Experts of a small language model.
Size: 13 layers, width 384, vocabulary 8192, 73.2M parameters.
Below are experts of layer 10 (counted from 0) of a mixture-of-experts language model. Rows are named router (the router's row for the expert), down (a neuron's output weights, with its number) and show model dimensions 128-255. Each number is 500 + 40 x the weight over its row's rms, rounded and kept within 0 to 999. Numbers have three digits each.
After each expert's rows: a language model's description of what the expert responds to. This comes from a sample of Wikipedia text that the model never trained on.

# expert 61
router:486499459390456502441524497460520512467496387515485472469517482469536487512404499506487510483481490408456507477514466539478589528489552494538520496486453553464453436572535489532502447459451559531501539507503512500536475465459550500510498530540546479528429473451499553548441524529466484487468536559557448523483538511541487512491538531537567514549529464513517419512567550519519525500534
down0:493534444528464462555547383475487523489461467545419563532511458504475458502479580481527522441477468479493503501501394491549506532526450422498539522512420467546470500409520533521546456475494480522458580454571481511565447499483516448542552449558509454552499510487543513452506511560491476434502538499474575520459510524536559544528442433457512509486484512457437467500540492585544477475459
down1:535491524537474505509508465486531479512539462470430525618494503538484425531498476578481472508519487565482485545483511472503453501512473555521533516532552520507537591523547500490490534537462500497581445513485549502537495536487511567455556568472448454530553520424488425436539491489548531485483538556476502532479591510412495484520528482529500493518482520512509590433435541506450484495491
down2:475542507471553497433530476526493561487474445508510515415515469467499434563515571561537497539525540435435510533537525528482454456474490467537431529468446524464501555533481483494500477523546481456539589504493485524482498567462465492511477590544493543476439509499499521529515524515551483574467491502539466435482551562497501451543632471537518510535505479530507540453478522504500492555546
down3:496503484512469525509513508453498465534590542529557443513491424490474494468504501522526465538482496485481569547463474432471524495532400470492486420516483577484531557521520485520462479506508527446494480485461561480502557527558485446525547435523487473490495465500439523471551489496490514428471499461532491464516566464500446444485493339505475538492526445507439523546593512456486450575578
down4:488484493592534493500498430490520561544503516469578444430532498495504541483461530508512476551540517537525515470491520509577447492490510577461477464518481552545559465481493460518442491516545455419510526471554497454470492480547429547489502535517454522451479442512483438498576469515475461441524534441496519458520443480471488517491531534528512460544474581500482482519571476532564463512416
down5:527511484527496468476478510522493507521538488548475492511405461472543517417507430492547556564566507462551458517552446530576547504501585503556495504440477493565476494540525453462491469508540509532480532504511481523528519470513561512498479522510503490536607540508508502505424524500480558462527496499444527485446493507438532553530496515553482456503525510537520513501512548518612474457417
down6:495441530500479503551478483516456513509482535495496564549489504502546561471489520461493564499467545494506524473591575546477493505426556432527453480464519511508619492482546527592526531479494467501526459541493537488423546525530488499470513519496437494571487487548534500453490506483459492467501492510570588472474485490524463473528478464529516572437529531499503477506489606433476545541492
It responds to: Auxiliary and copular verbs. Forms of be, have and modals plus adverbs in explanatory prose, such as was, is, been, would, may, historically.

# expert 52
router:488556447547454434500448507495505462519518484508471528501483491454457460521500474511520468537534561481492557549553484430521469552429512553504511509533469543453567465481508514523449443455498523517454419487466494506492504562465488524531481575464477539512493504555516527406480463528492499515455443475573552505510541390473452449530480457542508453562488515487483501534474475521522506535486
down0:482463465545475461426530539429500422459550484436458521506520429480525530545576511438526556492515440526448571522474439495425488555506450453543457512522589446440517458555539498447504458479544519562571493479464532536475453493471481585479467578526439508482468441484472549517533506446436515506520535439464513423462499524520566489552495515462429522505488499506484535528561483506537457535562
down1:514506504480502446540430502430492478458495500449525463473476543468434501500489515515533472551513458478550526532477558534387503550519542497557457405496539542509349465529531496498533494519493513494499452458534430486618481478471549513433453492494560409548491514496490519527474484470488514520556501524487454516544486505505515546507465423504527459470508488520506470532546494490460501503497
down2:502549509511488484507562460540527454424502533477525533517449518529546510444471556417549456477496460451500512527522532537460553503530465496533519464479508522443544503526492581507495521558427491514502470387476543540499483544529530502530473517455519522461465485411527550513573458450504539492508491483513465540482513441545536422451538543424470486510449500524475480404533535498538506460472
down3:517569523507474477546506456507467525535523552487543481556560522542489509550565509521468588512479591478488585533535460517501478477477475534542467481470519479560505522542506447475443598481553454584495559511535561469484502523459484469520474512521555501518462557446458427480483507501510528522444478477500502539453480493492461470589515464486508535537448492466528476395434498466579531446531
down4:542503491533506449536535565421486450513477422433558473447519608459500427481518562558485565497440558553520521438495485511497549509524494518486435498476566461481487535590519543532493491501574463513518541486470465527570451472551540531496535530564511475437521435499465520531508466504499533508452528527464445425498446493501461479454559553487556605496403535507457611457429466496440465479461
down5:485462508512484558498470511489493594503441545533574483559517542458567493482517581465500531462602510482436499536459500570433525552424476542525481498460481441508438548554560551459498524509513502549499469577516468558420525487495459430523478472457487582518489497472492572450505556472578495501503528464543549481440499536481491446460450509506478423564489459430498511502515527452512507507525
down6:439479517499522484488490505562456512509576463503485501518478449471553517456511523545566549447471554481504577482558524412520450491404482506516543523447607519488525529470537527362513538499527475526528517497543429533505545512439523509521466519538453506532473455478441459541488494471548494534581487497497502544501498473449524488484460500492467448499474576587482505475477449455404542464518
It responds to: Name pieces and figures. Middle pieces of personal names, often East Asian or Slavic, like ung, ová, ović, plus digits inside table statistics.

# expert 16
router:551497506442514491531593509550446554544532483453543537464479474469565479459438434517491525533493530569469421533456457551408497510482446488488483485522512552591546441467497486460483450540484474448445503521537583534506523565458501542539548528504543486569528453539529520516493564557534467508528477501515489452505441452513512573478487500509579487472499427526504478501519514409551496467518
down0:469540501443516506455516419499502432506462554472495449503477529552465535495463484447598485484424497534560515494496530478475560516516457548478502412494482515451526518507500576445519496510529470523498509510482484497566494465485517551508494430506448467478537494494508600473528496521502501466454485506522476504492508554481529528436511468521471502530467536464544475497551453570506580480467
down1:519453507480504555503464516488572489539468516540496475429536490453521594490433493566519550472413428459541523462417485498560480457531486586531492504554449426451485482511549524491534551440567462504456484427481440470525523532505551541533459513399519525520489512499462486496495529483493521554492497482469451503511495488574455531477550475458449493544529464534595533502442492512487554495465
down2:505551539518421452482447509492441579566555465527506454501500545535488488461460523538488527486542431518447432476563537455530543479450565512500498536498491499558508485492534516471477464591600519533466480504512519517442542482514486513491457450577509470489514467450516494504421490497543484458539521458525540572452535470562534528546493529531463468558503472546537497417532504512412489534509
down3:594468485466557554507538449554506565504494560495543520514509464567522515439554562441540449524437494466486472491548517528455496550532550464465513487495475544493534492549494519438470522478575432502501414483473424504490538472504473494567510512525507533488484615473446494429483517582495510559451452531489486450486519549540481511473453534565497489483515571486474529481554472474493540532468
down4:499496546493460462525604488447556460485515479516543486550478518529597496447568526463495516533460485487515474481488490505524493487522551486485446468477490481483464479434476464471537568480545458552479470494602456498522505496443505556485451508518489465514507534476490484490499590537502492467412542498468402548478397456484484565474509484520506467399452535491483497495591512524516500512495
down5:371520477486521503460535466532483536507561494510543481544512522464531524490489519508593477439601494515535496499513645471579549465446411550448543464429491444474474477449518485505508537563511515558531540466508489483459524468513537465546560505503540398544490472560521500454503450514483506494536460438430595491525535546510463527551512512503481558476501501548533399519508521525525448527456
down6:495470503393522545518464540561485464498549490449545447509532486540530538381475503454503539467528508465560481574489472535518517539442468486503482407485534487471507459463477501563504514502518564510490482459490456537571486442501484434478510485424433512573569484495588467443478500451491521516537486499467513477511489511443499529455474534535470540436473451552484471561511487481537456491535
It responds to: Sports competition terms. Words and word pieces in competition and award names, such as medalist, Olympic, Confederations, Intercontinental, National, World Cup.

# expert 34
router:556460512429591531529435456424450531476524456575573517478508451434523519486483496472414503520417514478515520487513485434541449525542479531499538515512476474455457474570514506509588539506489465553514442505491507549423462490516524455484482481463410517414543466536569442572501520515497486556491473482499509488509506418530459500507460581437539488487511532455513487532525460495458554457540
down0:525541524510503455489531456491466505518506490491447473481530475549567533526454541461510538514497562490414486387512538532501536548493472513528475526594470469518499489458591496473493514481547501547499496481449461569468487559485449483478511445496528495557421555451415461502530414538526499493500531501489497534464501492455505483500533546496536474436591472485530476542457469510502524472462
down1:534474530448546429394486483449511587542511479499475515454504547486469531492519509472471475451568421435469453458504495520583473500429536508492541558421480448497501516546477454507531526503524529552500556572514538581453490478502487536562560535468480432583498524498502411508551498468463534499488463637405446504530539504474536398526530541437507551481524553588469404504488595489494448509538
down2:476492491471559499488457541436520487523460497459514487484489432438552508530469508511414529521481536464475499533486513398489462485491494565480556547498629550496429477524511547473509506475498560514520486450499496549520410508537474469492505485483509578442534544404533436487471535501523477538530475507466552510479473491505505509544511491440533515494463449481494550520520488502522463527565
down3:486479482480434514541430524484489449458499470466533486492489467481507563451487488444472545572415527536579476464547468524528489457451486465523501510542564519497443486536485448539490466493522457507484512508517564554511401581525460492522491508458535434485483498508483540393479491478427492520425520528518502527455520470477540486453458540440528479446525539465534475555469488500485471546510
down4:492575480487522506518522448422557531484546454560443526467488485493489542469523490452530530505480534447513511466483490494474435485486559572475589502540456528515504453483471576523508462464479453495457478451459543553520499444527550464450446422483466462496493483544547487495546494544548495458478499443479582535457494491540553488437468460515464497466488547537419514515467455474445545490543
down5:528473468472527432378494531498554525526520483513496445487489512446457535501498514568477492577520489454511578493474481527465391496558394522438541430582470558493493494565507462436491551480498486425517497504421458556546588530468453438451535485490532515471529582417485465506500502548501576490512474511463505379506461415470433460482501465395509447457497481555498549497592493546475433451545
down6:538481581504559524440550503475570513508471528531519520474516509539492560520523514537438443460600487464475532420557537423558444471554478489495465565535475490438505439441531498462474500530560427473523511566539556457521549447494481524462534494455516453507472527575488537514515538498479517538553501448464494498556451518454530498474563447463580508489472420487485466549450493575446518514529
It responds to: Clause-linking commas. Commas after a noun phrase that open a new clause, and subordinators such as where, when, because, while, although.

# expert 9
router:498506486502421526478484479471594515530470427424512516542484521522516497545531591565451497569465476513535505499500510454450533500517500487486521458438495507548482535492403530544530490449499491452482494505545506564513516544512472482570462416483464464496480495469556432499513532467564488485547514473530525493549517514499432534477528542497533531515518446473378482526519508493493532507587
down0:484491547546470476502479519455518591493463528483522423519459464495512517511535504494540482542529526523518502468444445558459422501514517537456488485501469470541552525461423554523536464457560512474464551438424490535489532544551554511521458528435492465508490434489608520494469474492498491507531457536554505429513442454481559527473436505481483445540528505522530497550499572483455476511521
down1:473462442426487526498498481419418537421516553547536503449489468511408525559562545542602534543507494521529533504473472506466498619462555472479589495486579567469489463526572532477446505474507541462457503448513449520504492542488539509475451477461450469469535482507549537478385467472517564600576555485382457531519568499455507507518458530516474547492571481498574555438495490472467487505551
down2:479504535494590477509533569531497502470434506560448477490545467526577504510465502532586482466496495548479511492478529452556517456464421526536514456556512563531545473475505591468442469517509509537454470526507483510514515481444509463512551493486523464590535422474539499463586524465444507537505503483480574541475512477481550492550572491504422520518597519508483503541488511463434453506466
down3:467467611587558492519533495516478530537467535469502492522543526457596495531481526558494456514519518550532497495522475529466517519470606463498447522466502488476493442533433569500441475491453505474537502477467430488564504551512479500522558455533523485459466527445535578456480451508527495507434429417522501487528496433509606474429470480475495544483564469442496545495561428538488595436509
down4:525558512468506500461449494503541467511481492513534528548541508513511508527512518561495443529518502479467443437537503488595522493468543424479440496451522528537438541450480530519525480506483487508480537534543522504584485461463446529562532491581464422471505573472517540451526470451570471447515508491438556513498455498530451502454560586573472482552499494492509552473406507571488482444494
down5:469467565499465621510429471572399514505542503558492512468486509517559521482475481440509482566492407513534519538465443582518507484544450543497465462516542501551447457458514463393497567519512517479447519530522499527489489478536492554501488606479474478457522531430492522532519540447484511499511448494505474487473455512547477537463487545488541535516506533600466411502494551545592456542511
down6:478513505553501468462537505584519499537542513430536498500485467509494436476480534509507524527509549541520421514537535519443553559515503588514444457546518528554529492444473500477503550563492528463486488546479484548440479497569492467519483471563521448554524569541494449510529550507538491499548500557441497505500445452512423514500546426499453522421485453443528478452486506480470481522459
It responds to: Word-final s piece. Final s and similar endings (as, es, os) closing plurals and names, such as trees, Wins, Warsaw, plus standalone As.

# expert 59
router:431464499523463480540481514539479385431536528566493486476447530526544460530588482416500546491471521441504482468574492508487514448565568425484523495490513510530512475525522479485471500463472548546488463555520508445393507567403499483461496592528521546511510487507452574492507562523455483450546528526492534490521539523502527523456516475421496471471489569573547499440482466537542473569561
down1:511563545510521502540517479503495550465564531525489475540569497515475493528544490579484555506521471513479470454498479490447503505598524566469495474468530501502494429493552472489490445468495523441493540473527465504543522524496600471514502524442449518465447483456541493549481512553467497545569543434464489464454436541487535486503476457442500434533453514536601508486472507538452528423518
down2:561480534542450483512561554480479543491521465491514480501491525378497498514574503449554529547444501524525433553533446511469510497520500471463497518413558454540523545479571463499526500450516447566481493525523486521467536501524537464500465544471490488412513512473530564523544582556444532548553462516495458480501524449469468543519458511491483456522469541547525540453502498534500459531520
down3:392504459528474444464471513470531480515491418545465514509535477452526478520552471522492504480512487510495546463582540523463485481532567533444480469527401498515613511535513440480518498529479477471473495541494515500480563527440550493515543497495463466526479500553566512461453537537523463438526533515503497522452391512524508494457535526513450456556481503434496532521566465541490481437419
down4:505499518570414537519466492421516524432509556472516439485437515444449470560413458478489495528480523521564494489459511527496531528580491436481560482527537533467559456424551520458538482466496555458477474449493492484485469543467543440439430492479451569496463494462483491507516422551486504441492472491482538546476503468494513564568512451511465551503561500400446521515477494461542465448511
down5:446422523472565500488489492506533532446541500477498486532566528444432537473454556514574436505425544473527510482493497504428564567499424508429437481541498463470402565464436564497536491523468501490424480478514477424523484436501552418582527542472539527556508612445481483570531480501575432422478528515479454497566490483509485486434581519502451516540473538445511467519467533459542509437451
down6:515453510461475474522497391497442467539499453539552468457498531520524524459456503442476556501478448480514523486520551475466490524521482528490521536441472471490471472444480490508560499505432580509493474490484483458534491580445530478426481505516475550501529491463503381499478490394532594484504424467498583468480431517484462469591506539453479527510465485547528487599478515459505403466540
down7:535519546496503424546483530518516504519505546514508490478482480527518509517529556488483461543534459475447515416524408481513466532482480436514491521500505468515451479556486476471505538579523423491532442520472493492523518531399582503365426482540510568541519562574481472530537480501478433574485560410448570475562524524476520574439488419526496445458515516529466562431464487473428506521495
It responds to: Spaces and de/con prefixes. Bare space tokens in lists and tables, plus word-initial de, di, con, ex pieces and particles like de and van in names.

# expert 46
router:494492447506495475522527400601432437525534458442537519457421526466554552383457526535505547540543512485528507517443554534482468504571496442450462499561433474488477520517488516468456490551575480450505487496502487548470491604415531511492475483488544516504528487458452471411524508554472453492583469454539425529509496513445555526510510449534438525512509543487551582414528548521450483451551
down0:513465459447541541613514440504502491472529499515465485468465533489550517458475497475480480515567447514496514457467532435541505518463499409498475501452509471542552405511455559505507440491547453517547476475490509424460588451505564460564514439456462482464561516443513482471483482459479475422485509508552503482464559532543473507565485446546507542540429521500581505487545486463488513538493
down1:511453499562572523530507544546570511472457473503509497466540489493515503514456544480513473493551468534498539562529529517474511512471530528500412485425562519499567482461515548599435502557449503496514519459480539398494502521523544459444461481500410449535534485520472459532519432487514571455439560511456512522528546476525415509511503626466531586558445520483510475544490515398523442480477
down2:551510529534464423468499552508470518505468500469505463441506452487537499534496441497398489471477493540456476569533509546496499459493548487504573445503426525530497517474516436507456471529569475487519515502496541470465525468492459496557545567505526546540570550522550491491472482439499468454517474511465449479579461416529480511511568463455493509557410499490470479608480615512513492526478
down3:512448541483474596508500475474524526486427463530471485432483487475553459557545486514501478467491515489507512527512543420551447440513518455479454550466564517522508489536474488503499459533460508482489557449514494536503499523471459559485425555499446485455520525471526525451377468599453560515548466556470487482503469490502516530440503505510490564511450569520473445502525474505440535562522
down4:500537435544495476495489501527489479524482504543487461482494530576561478522484469495435485495452572529554469438612505495472512562542461476469439476495573499478544452556545471545425467494406494518513495504501534470519510468580523459478480554436513520563523513476551421518420584461553441469560536572566515461472510529466511563543476498464504435566477495509496470498549488527522442575414
down5:506456491453518531506479445575452503513510532476476527479490446420420565446546505477567552474465487500474580587434433506479544429490530592534477526457529492455458517502496480479532453456540422522503479493515551512510432533499491494501502486430541493449553483465484489523596489502506524461581508491561452519551496478475556501516507550511452510524450528436531462526442511532503537521519
down6:475502562554445444525516554509407511505500528471551449552494527587469490476500477498461502570470513408530507508485513432446500463439515499491534393553482481535512564508472464508566471468477481510467528543482477483472484502540492536470519519536586550465450587448488512487499473504467563407543560444473545485503479443475503578476507545552519495512485477526503535526509520511475476492461
It responds to: Political party names. Party names and spaces in election result tables, such as Liberal, Conservative, Republican, Labour, Democratic.

# expert 37
router:479498529563513533440540479491548557486522535494518500468488524508450564494495552477517542445540485500456512597527517569484575541498484478586470536507507519563479522546548509506489475541540527498513424548450524443458547492437489455530434513413409490483470477536541512516459516470447427450472471495476486483521476543539474524492492459554487527508527497479478506537532482424505420554569
down0:468456553447425452499518565546462509509490473522504460513548521444548571444451500461523479434483496464526422435526430532483502505505454465525580525499481520536466458462465562429439522573462432461515483478487441664562464571498520472482494543495566465525513507441531480487503440498542440425509564514547534490572588537501520505507441514461504461466444516524542522532494485469546582492494
down1:546462487459577460514464535516464554451434509454483471499493472523457558519536442448506541502511531575452592459502496428516527522532575509475487548525481511543499464527440478560487476452524384420447532524490522523487393478545543502491447588508491482472519460531551478528513519495547510479515537496498476481511494540544478534530505531417494477472472466512504495536521471505451489528452
down2:506497527535458502459507500451512496490537524460521531452484563415449459504504531448489512481530503535526473457500493479473450490474481473436584466522510484493520524509455499491492541529513505516466549517536463577513497481586427514557467541519537473538556497443466457508563511558501464520536506470490503500544484441513545514447502437499518494551506552481448482482465495440492597492377
down3:465514528569496540523509546489505474433516497532537566570563512547516485525477582488484481497497470484546487494454560535437487494526507500504515551531470429495451424503532536550478405509486486509493474566520530427488536540485536513475551482504508527506487448469544546476467476496475497478487478573455561556527499516531467506512492517502464456511547548452491541538474513548541467475527
down4:500528528475525499508451513572528483524535570475518461514495501484421501471469587503559458541424533496520525490475487529514524465419519485518522487416501502483525481533480541492527509558513533475492516485480512421506518464547449470581553473549497488512518499605506516524454489488431522526479470563507499534469499461454476400482474493474470546481505465466488510485472479521518533530548
down5:454568489579450511473490493509526470531492505430521520493521536507513406412535502518543539540448465485495524515573481536504463566510464511472525530546571513414463490514547541497520414495515492542488517527512491470474564439515502534504446540529542424494518407513502493484429487540503477456467445512538559449471476461478564540527586453546541475528485473523507555526467497475388458598546
down6:570454489526539555563488521533507434542550509436474507465481485509477488565467549552443590515499484508493540444439480495485523551515542488514543519551470470526429471494497510487548470510494572566512515518476473525563495450585472504470514502550508497515556533503573499482568574456492492476524496465524470515495532493526584483506490469489445489490530397504509474525539463528447558451520
It responds to: Locative and temporal prepositions. Prepositions like in, on, In, during, under, through that introduce places, dates or situations, plus word-initial "in" pieces.

# expert 29
router:575450493511541567489468509470464518533468485536555496474396461542417510546444543507483456450497519477517465481569605543463503508485526553535488452478540564460440491500537499484590533526495520551551584529559571421531469469434505513540444523529515497526491482519497534493498505552537571501511474432528478486464588521459502536509535454519509497470469478476484461555547517447501510540531
down0:450455550531493541430555487546488533546578470504551456478564547487586511477496482465519513508466565491523507499566527492482486470532444496445588502441539450515534443445488460476522517510525504530490512544425508568497473496448494482461511513534569514528514495533443595470547525485410532497461555460483447470436523530524452459513542532490512491516480547443516533466457556485488568472550
down1:483561437479509529567537493552520529530485516476516490492486476500449556471504464504447514490474472459534492601498525480495620539467469448501449463516537536551423530470495534512549453546505529576549535535600457553530530392450555448584500450574432573538419500472490513543532421523441539561550512503557491520540513463485515567480485438526504551519506478470464579521548555515484466461453
down2:467477525563515575531453446542512515476537387506453486525561412517490421583459582568442454469393538477511566481566548447466465454469495490520506463515474493484512494465527585496504465506496497568490415465468450505523490403544387522372523481485547389566458457521532570512497502497484533520561466531539538535483543466492440464563489449495404535498491467452434458479531492428454505490503
down3:531503532531441486497461514558473518435436479509544522476443592436482516478501437442503500505443501545468536559536503522550517478489439398545535518537540515494492442469534499513468432403529471459540511498491525572549512517568441478510540535460544531440500452507529475451545572474445438486507420496467562474623509521481509488409437495410479555567489536459522464469475515479560519488522
down4:488511441609555468529519421483542546509523552490512522520478531521446492532548432522491460499497441449486495538461514469491418485463517508509451535562528491552450539501493492492473445455554456523519501481531561557542529489501471404448480465488524560467528528540488535507460533562539470498487499524458453499504505524493442526457553553512443542557603506568529505523439423514518526491501
down5:443424468504508528505498444565547500491493496476519425483450453459487487449498472417540510515485574546492516527493459510500503476505574532469520444495479433525527428500504473547474576505497465514455428471452512500495517530541450464491490447469493531436489485519498463534483526546509550526513521432540422476421476488439564504483513537490575492518554500491506482529460435533540543490502
down6:468516464423522550453546515415451560540463533485508477525508533478548492456506554526473568473488467524486496512511537497455547456555415552501435517498478616539456487533427522477497440507488503467477494438499509472549583535534491449472427542499499471466470479458445487502454576514450534447471501474484513586473431485478578485489543492532475453530516569488529479503546524614468505554560
It responds to: Conjunctions and clause starts. Coordinating words joining items or clauses, mostly and, or, but, &, plus sentence-initial pronouns like He and They and However.

# expert 31
router:541490527556426473421471491541434527490514525527507509558484426428431531516557572422520454442487547430549579506500516497452490524546473529526481553496492518439467515553502503448530544551515458540531527503521509556512482510490486564550488502470420502466509458451493425539489441472456466470471488474477515496487488416554480549480469536491505468523511505492489479491478498538405484539530
down0:477494473478530499489521473516506519489548464513463488527550510425499443493445525433491550469457488450511511479519512405476525423492533500471394528475418494481494508446554500533468446515488403538547504581521440514509498543500485491390429556465490558514539508523491530470489564508421464500501464541437487505518389520593453491494541567450486496467574459480582488514540515531477499540473
down1:455485440433494448519509546511531541500502521501490553487405505426463471491510513377524536499438551425462558493526458589448497574470623479551509452483484494483525516530554564460467441516474530534485550551518513535493543464503469455431546548518524455485459461465483474517497498493549519486512505515504481490493518529549451521499575474445531504512565503496491497574499507462552545543523
down2:492438517598521495503463447520499516509525549467499523514534445570528511473497453527491558482524535459460542554498448544490558520473479550456499504471526513493558512481491464525502572454485417489599569510604486457480482489483520574502495575553533499481467518488498475515433412482564538586514568403488472473460505549487379568517575431502511479524510514548504493454511537411472519564478
down3:490499500522472421471474443527505513474525483478497501482539508477454530494427578463475505460396481444502528515528531509481471536420445517543482440485489470443467522470468531519513507517517562525513549481558517485557443547549440557509443518463526449537516467476481423447459482503515514607509559581483566474475569493499475527493446488502491509497508497493476528498485510472447510500499
down4:499530441438509432562567562532514496528494476439527513507466579528521526485530469500533528543517490438464453429497503524543537469505485412595493519525529450602467504470532499573494513480483476497441468478491494491485530494494549456493568507504565441531533538487496532530516515481557522543524480561518444591534503495556482489454460462495517483499503575460477416465568435475524574544472
down5:518526504495490485496530475583490523534511485546509488497487564512511529564470516516558516502478491493446489475513481511448520427575517489501568537557519454491484499496471500471505597525473516473488518518438440530441530506467517580456468524538483520597513561490426523557517483502473447562506408488497542595509547622485509475463404496559505506525499539510505457523514464492511485456459
down6:556471476593499547466476524516476498530425490542485547477488534457510539499503541418544567545483510526493471454487459460463499493492522501526418523524540449512507555499533512579507547529433512472489583505488472535471506532514481472501464572528437469448494462588542578542534483566477501473517506520515504509496392455562539523445503481582446432517585482499517518474513524480476413461489
It responds to: Prepositions after verbs and nouns. Prepositions and linking words following a verb or noun in prose, such as with, of, from, against, during, including.

# expert 25
router:447537530531407452520550514496378563545465499465504493501554525510511493537443413475517574534458469517528581489531448463482507563479510573543465450515556469451532505485511441469493533522481493438488485579498504451458479543531460559556436581509544518489544475471451457562517490526474432495485457476488474442503510599439561555441489490493538501474496516565503500546453474457525477549445
down0:491511520590554459513491497486539477516494531485479498483518523519521524482507490454516500513502494503477491503485480452588449494455537577469467449501540532537573448561485523505498538504461541558504541464493493486462485475606492433453492535504500517447600448522573475482486519552483484466492474469509443546508535436439445514466532585553452509427588510485506484503509507556481502486524
down1:475543489541524548437487480502413477523525494542478532544595442552468515495512486563472468508467485520463503474508477508506520444507477484533515461495519521449493540449461574458413554476500513539408556528490514515533469537469550518521479493449452527574490450528492526458553526476488525514509528482508475467448528464415607464455512398479530485453529535532490502507498453542467504510514
down2:540555512452478533565443538548522501557555468403446485534569470493480440446426444458475556471469576459467487503475554469511404512490512458478493506586589467503454449516544431482527517448593502445498513572460480445450506518474492464512532542526502511537544493528520463604533503465476571537445497511510546514502436492549476477522543474465465452523417508454556472489542513526523450416526
down3:529471525431521483488550526436498449520483535453545482549458476531437530435474510502462538451539482515515487514515444506554451507458480458463460485504458524544480499458559522426506511469546484542427527494499454513525508468577517498505529492520525448488522481468491506427523459544495439488555493476567482476491488523453418490517438540490485516494537530405506543481591513458496519558558
down4:504526567526462538482472559553485440475438447460518497579546533466510486532536494552512555589491616574481473544444513501573600482576436440523525557520425568460540536499532441491482434544496514493525410549505474585576474488452519522552514486442466499552520499497547541465517521476476512462485482540491430418536472516527444474499456473498474506496500515518456526453513478534520479441508
down5:521462546541478602470529484508569413580465560487578555496501451531463488549476462549534525518467490522474502495509454490419497497469544489550438506547493455498476484511500478467474512424472524530456530499489587460556444462509383519486472538492509547463491411489500553490545519556496557478521457571522505462458430508527463476511525588535481539495533462585459566555470438539521568586516
down6:489607504527460449516463447460486491569520459562443486609512472506449509493509529523455532490525499582539491456523444482498460446491505433458497523468513425558460537546475482474495466553444557522451489538503478490520454405573504537576512495554517543498487486478483544572479509493472451484506529488531554566513493498437473509491548448454507579535493451553468442525515505459534431471504
It responds to: Personal first names. First names or name-initial pieces of people in cast lists, credits and tables, such as John, William, Mar(sha), Mc.

# expert 14
router:478466507480465476474584443522454500489489554469470472478516436526441524479568448515511456509449427547439543483492504435519434519533611513446546470498529545498580539458501523531482418449429398486442483460443538438509572571519488472535482517534534441546560516537549502444479469574457407504541498574481525479451574452472546555475453537512505529497535493512509500560492477542472534548428
down0:498486485520539555491505468502526509485512468577454462522445584376524504483511574492489503538557583415521541527574531500577463585597520486454494483585453495537526469528454471489513462501445476454513508564600461481556525476539519514561580489519548532483497519573494485523477524529486521487493503521507441447502552485533498518527522473486505498505471595473482536553486506557503442520501
down1:484580479546552492507452520506505541506540404458441514509497472433507522477497476471481493475552499499539410491403487491500507468507543469555522471394549441461485460503545472477453489501540519467442568549485478439480591490452533511533517475534565441530476463407492489534515477394531529510520535560474504464530434533448500519540495423422528510556506477482425534438462507539417533467544
down2:556473583466478462532513512460534564452535459464466491429483525534494510460451514534499469478486524390512560477489569509451573556464407485574451483511533505421541465501494567521542504486531530568530488557607493550455485545490514463514512458537529478572547512530527520467528545545513496494529535500460498505479515482572542531602515460503541508498528521511481524562478513492511604486526
down3:479542510477482515570521538439464540563456509503482511573557498483525556451477490456562536454495465515570529488509428492520494533452515503494491505517545499499544549523539570499480475488452429418587420473460535442400509478509507493491446479495488483525534490488512541554536514479446551450458489503506438559507414470562474500558507514614510501539507484493452505480470472486532517530541
down4:507527490542465570495424497497511525445539483487448557536464465552523436560515449444593476499467500535491537490522492464501541584513576552517532543485505456450490499492512508481483490499486541460474518505425514431514522527571513515476572475437449516439432499570534504570516489487430528471482451574538534474507504497438528473537490498516608489549477536497428528573505515468521470500455
down5:508521481593542473524531578513475483488498524544539470473412461454435514541489481481510511461516476522626485474478521527507412511609511488500459469597518435483485519513455477546464390507497496450500473536557492562554498438447520520491494478494557437523489558438506509518476542503506517502439484516530479483446502532450547467425464497532474440538475444491510512532473465589530466498503
down6:562544538487504512490483498461473467434522548479390535582541512519493478496509520522514500426476509480467505417502548500487510475532492431457533430478445481443488530500568526517445498423465491485481407438476490435527511508465502507488546474531541502491530509550511533481557452509493481440527464501505451467525507550503484495448574512458474468532524492482479534458453519459490529499556
It responds to: Name-internal word pieces. Middle and ending pieces of surnames and place names, such as -ford, -ville, -berg, Ogil-vi-e and Rehn-qui-st.

# expert 11
router:540569538501546439500430481483498529548475584549478508473475555523534495503557586553510525571510472505541439573490546475581535562466444468497491532578432493390485426474546487479516497549537553496468544535538493536513487462525469535530469504463451454444511520463483503470496397501503486579508555553461486506491504550516470436508479465512444489438473469513472448470432509496472468529415
down0:474521587473556504499465515443453538488536476553488531477522531537536532506540498485462554468477539490531490465507471499456465493466478477502473524532532503529421514507477585508513497483528551472551445501494509477396507442506468466502460473479446513485473534512436478520565524480488527465512483529530565443530558577467519506468510465465475543352509486525547606475527526484527503506573
down1:479455521525502505567475494537568490483459520508500506430523587535547496465526508539456557435470496555502466519460482548466525474532443505484562546506532489459499467609463554531542497485486497499520484508483474495515496490559476464530459517522423466453513470525447587416477469434399524524467526444508436479461506518499467557543535533532503528482569572490521458520540560458462501555463
down2:443535522447434395533517527513532476486483529481426554414520519519513518497483513555466462505461438462536503485439483496469528526492485492532498519490521524514497477535491496557431499577568504523413475493478480423513457491413462543535509497457434515516465461484540459571454492420473508512455498459475522489504523481485540509426474425456508461501534415523519500534484486525480475485517
down3:520477461548469520507513523502570577444518460523497535510526501476508540489525495479475528472449504419399552510474452498498506491455501464432524470522411559555553538407552514478494520496519489468508514525532501494523517529512477429470519534549603487495559436496565439480494409505505534535500551519486529507557478562476503536466554491523554448497443500541494507461475508492479509497511
down4:493455489531507510580575515493461519520532498547491550528544489452560498506538442557514520537546462518537508472456547482504459441554550446489509523474510444509528535457439421508452525515483526465539564546461468520539506513549525480590517410470482461523504474520473501515584562512467538492494521442550488490513519532456527482456523432529488462532490516567561470463472523410528477595484
down5:519536540621514474494507575477502474472470390504508528500519496453463475523470467518499502483492490493499480525501389478450502539470511528421484517440451511555472488472583540499519494462467546534456531475537476427458543524454488519434507579580454443443489409486478492398468495477497444460505500505563497414385532511506512521495516492533464477425606453511560504520511458535507479437478
down6:474538473485463500518514501510534509506559503472546496527469535554510488495435490462540459460430550534512579514509479494462521419481512474430522474487470492492455514474510482480459544476612474493538467446478541496501551500581425458491488526556521493583507526563459467525481497484518575439506505468497531516498515498514467466506468536563518501513462514490494498504503474432523521526461
It responds to: Table numbers and separators. Digits, pipes and blank cells in tables and track listings, especially song durations and times, such as 3:54 and 2:01.4, and award tables.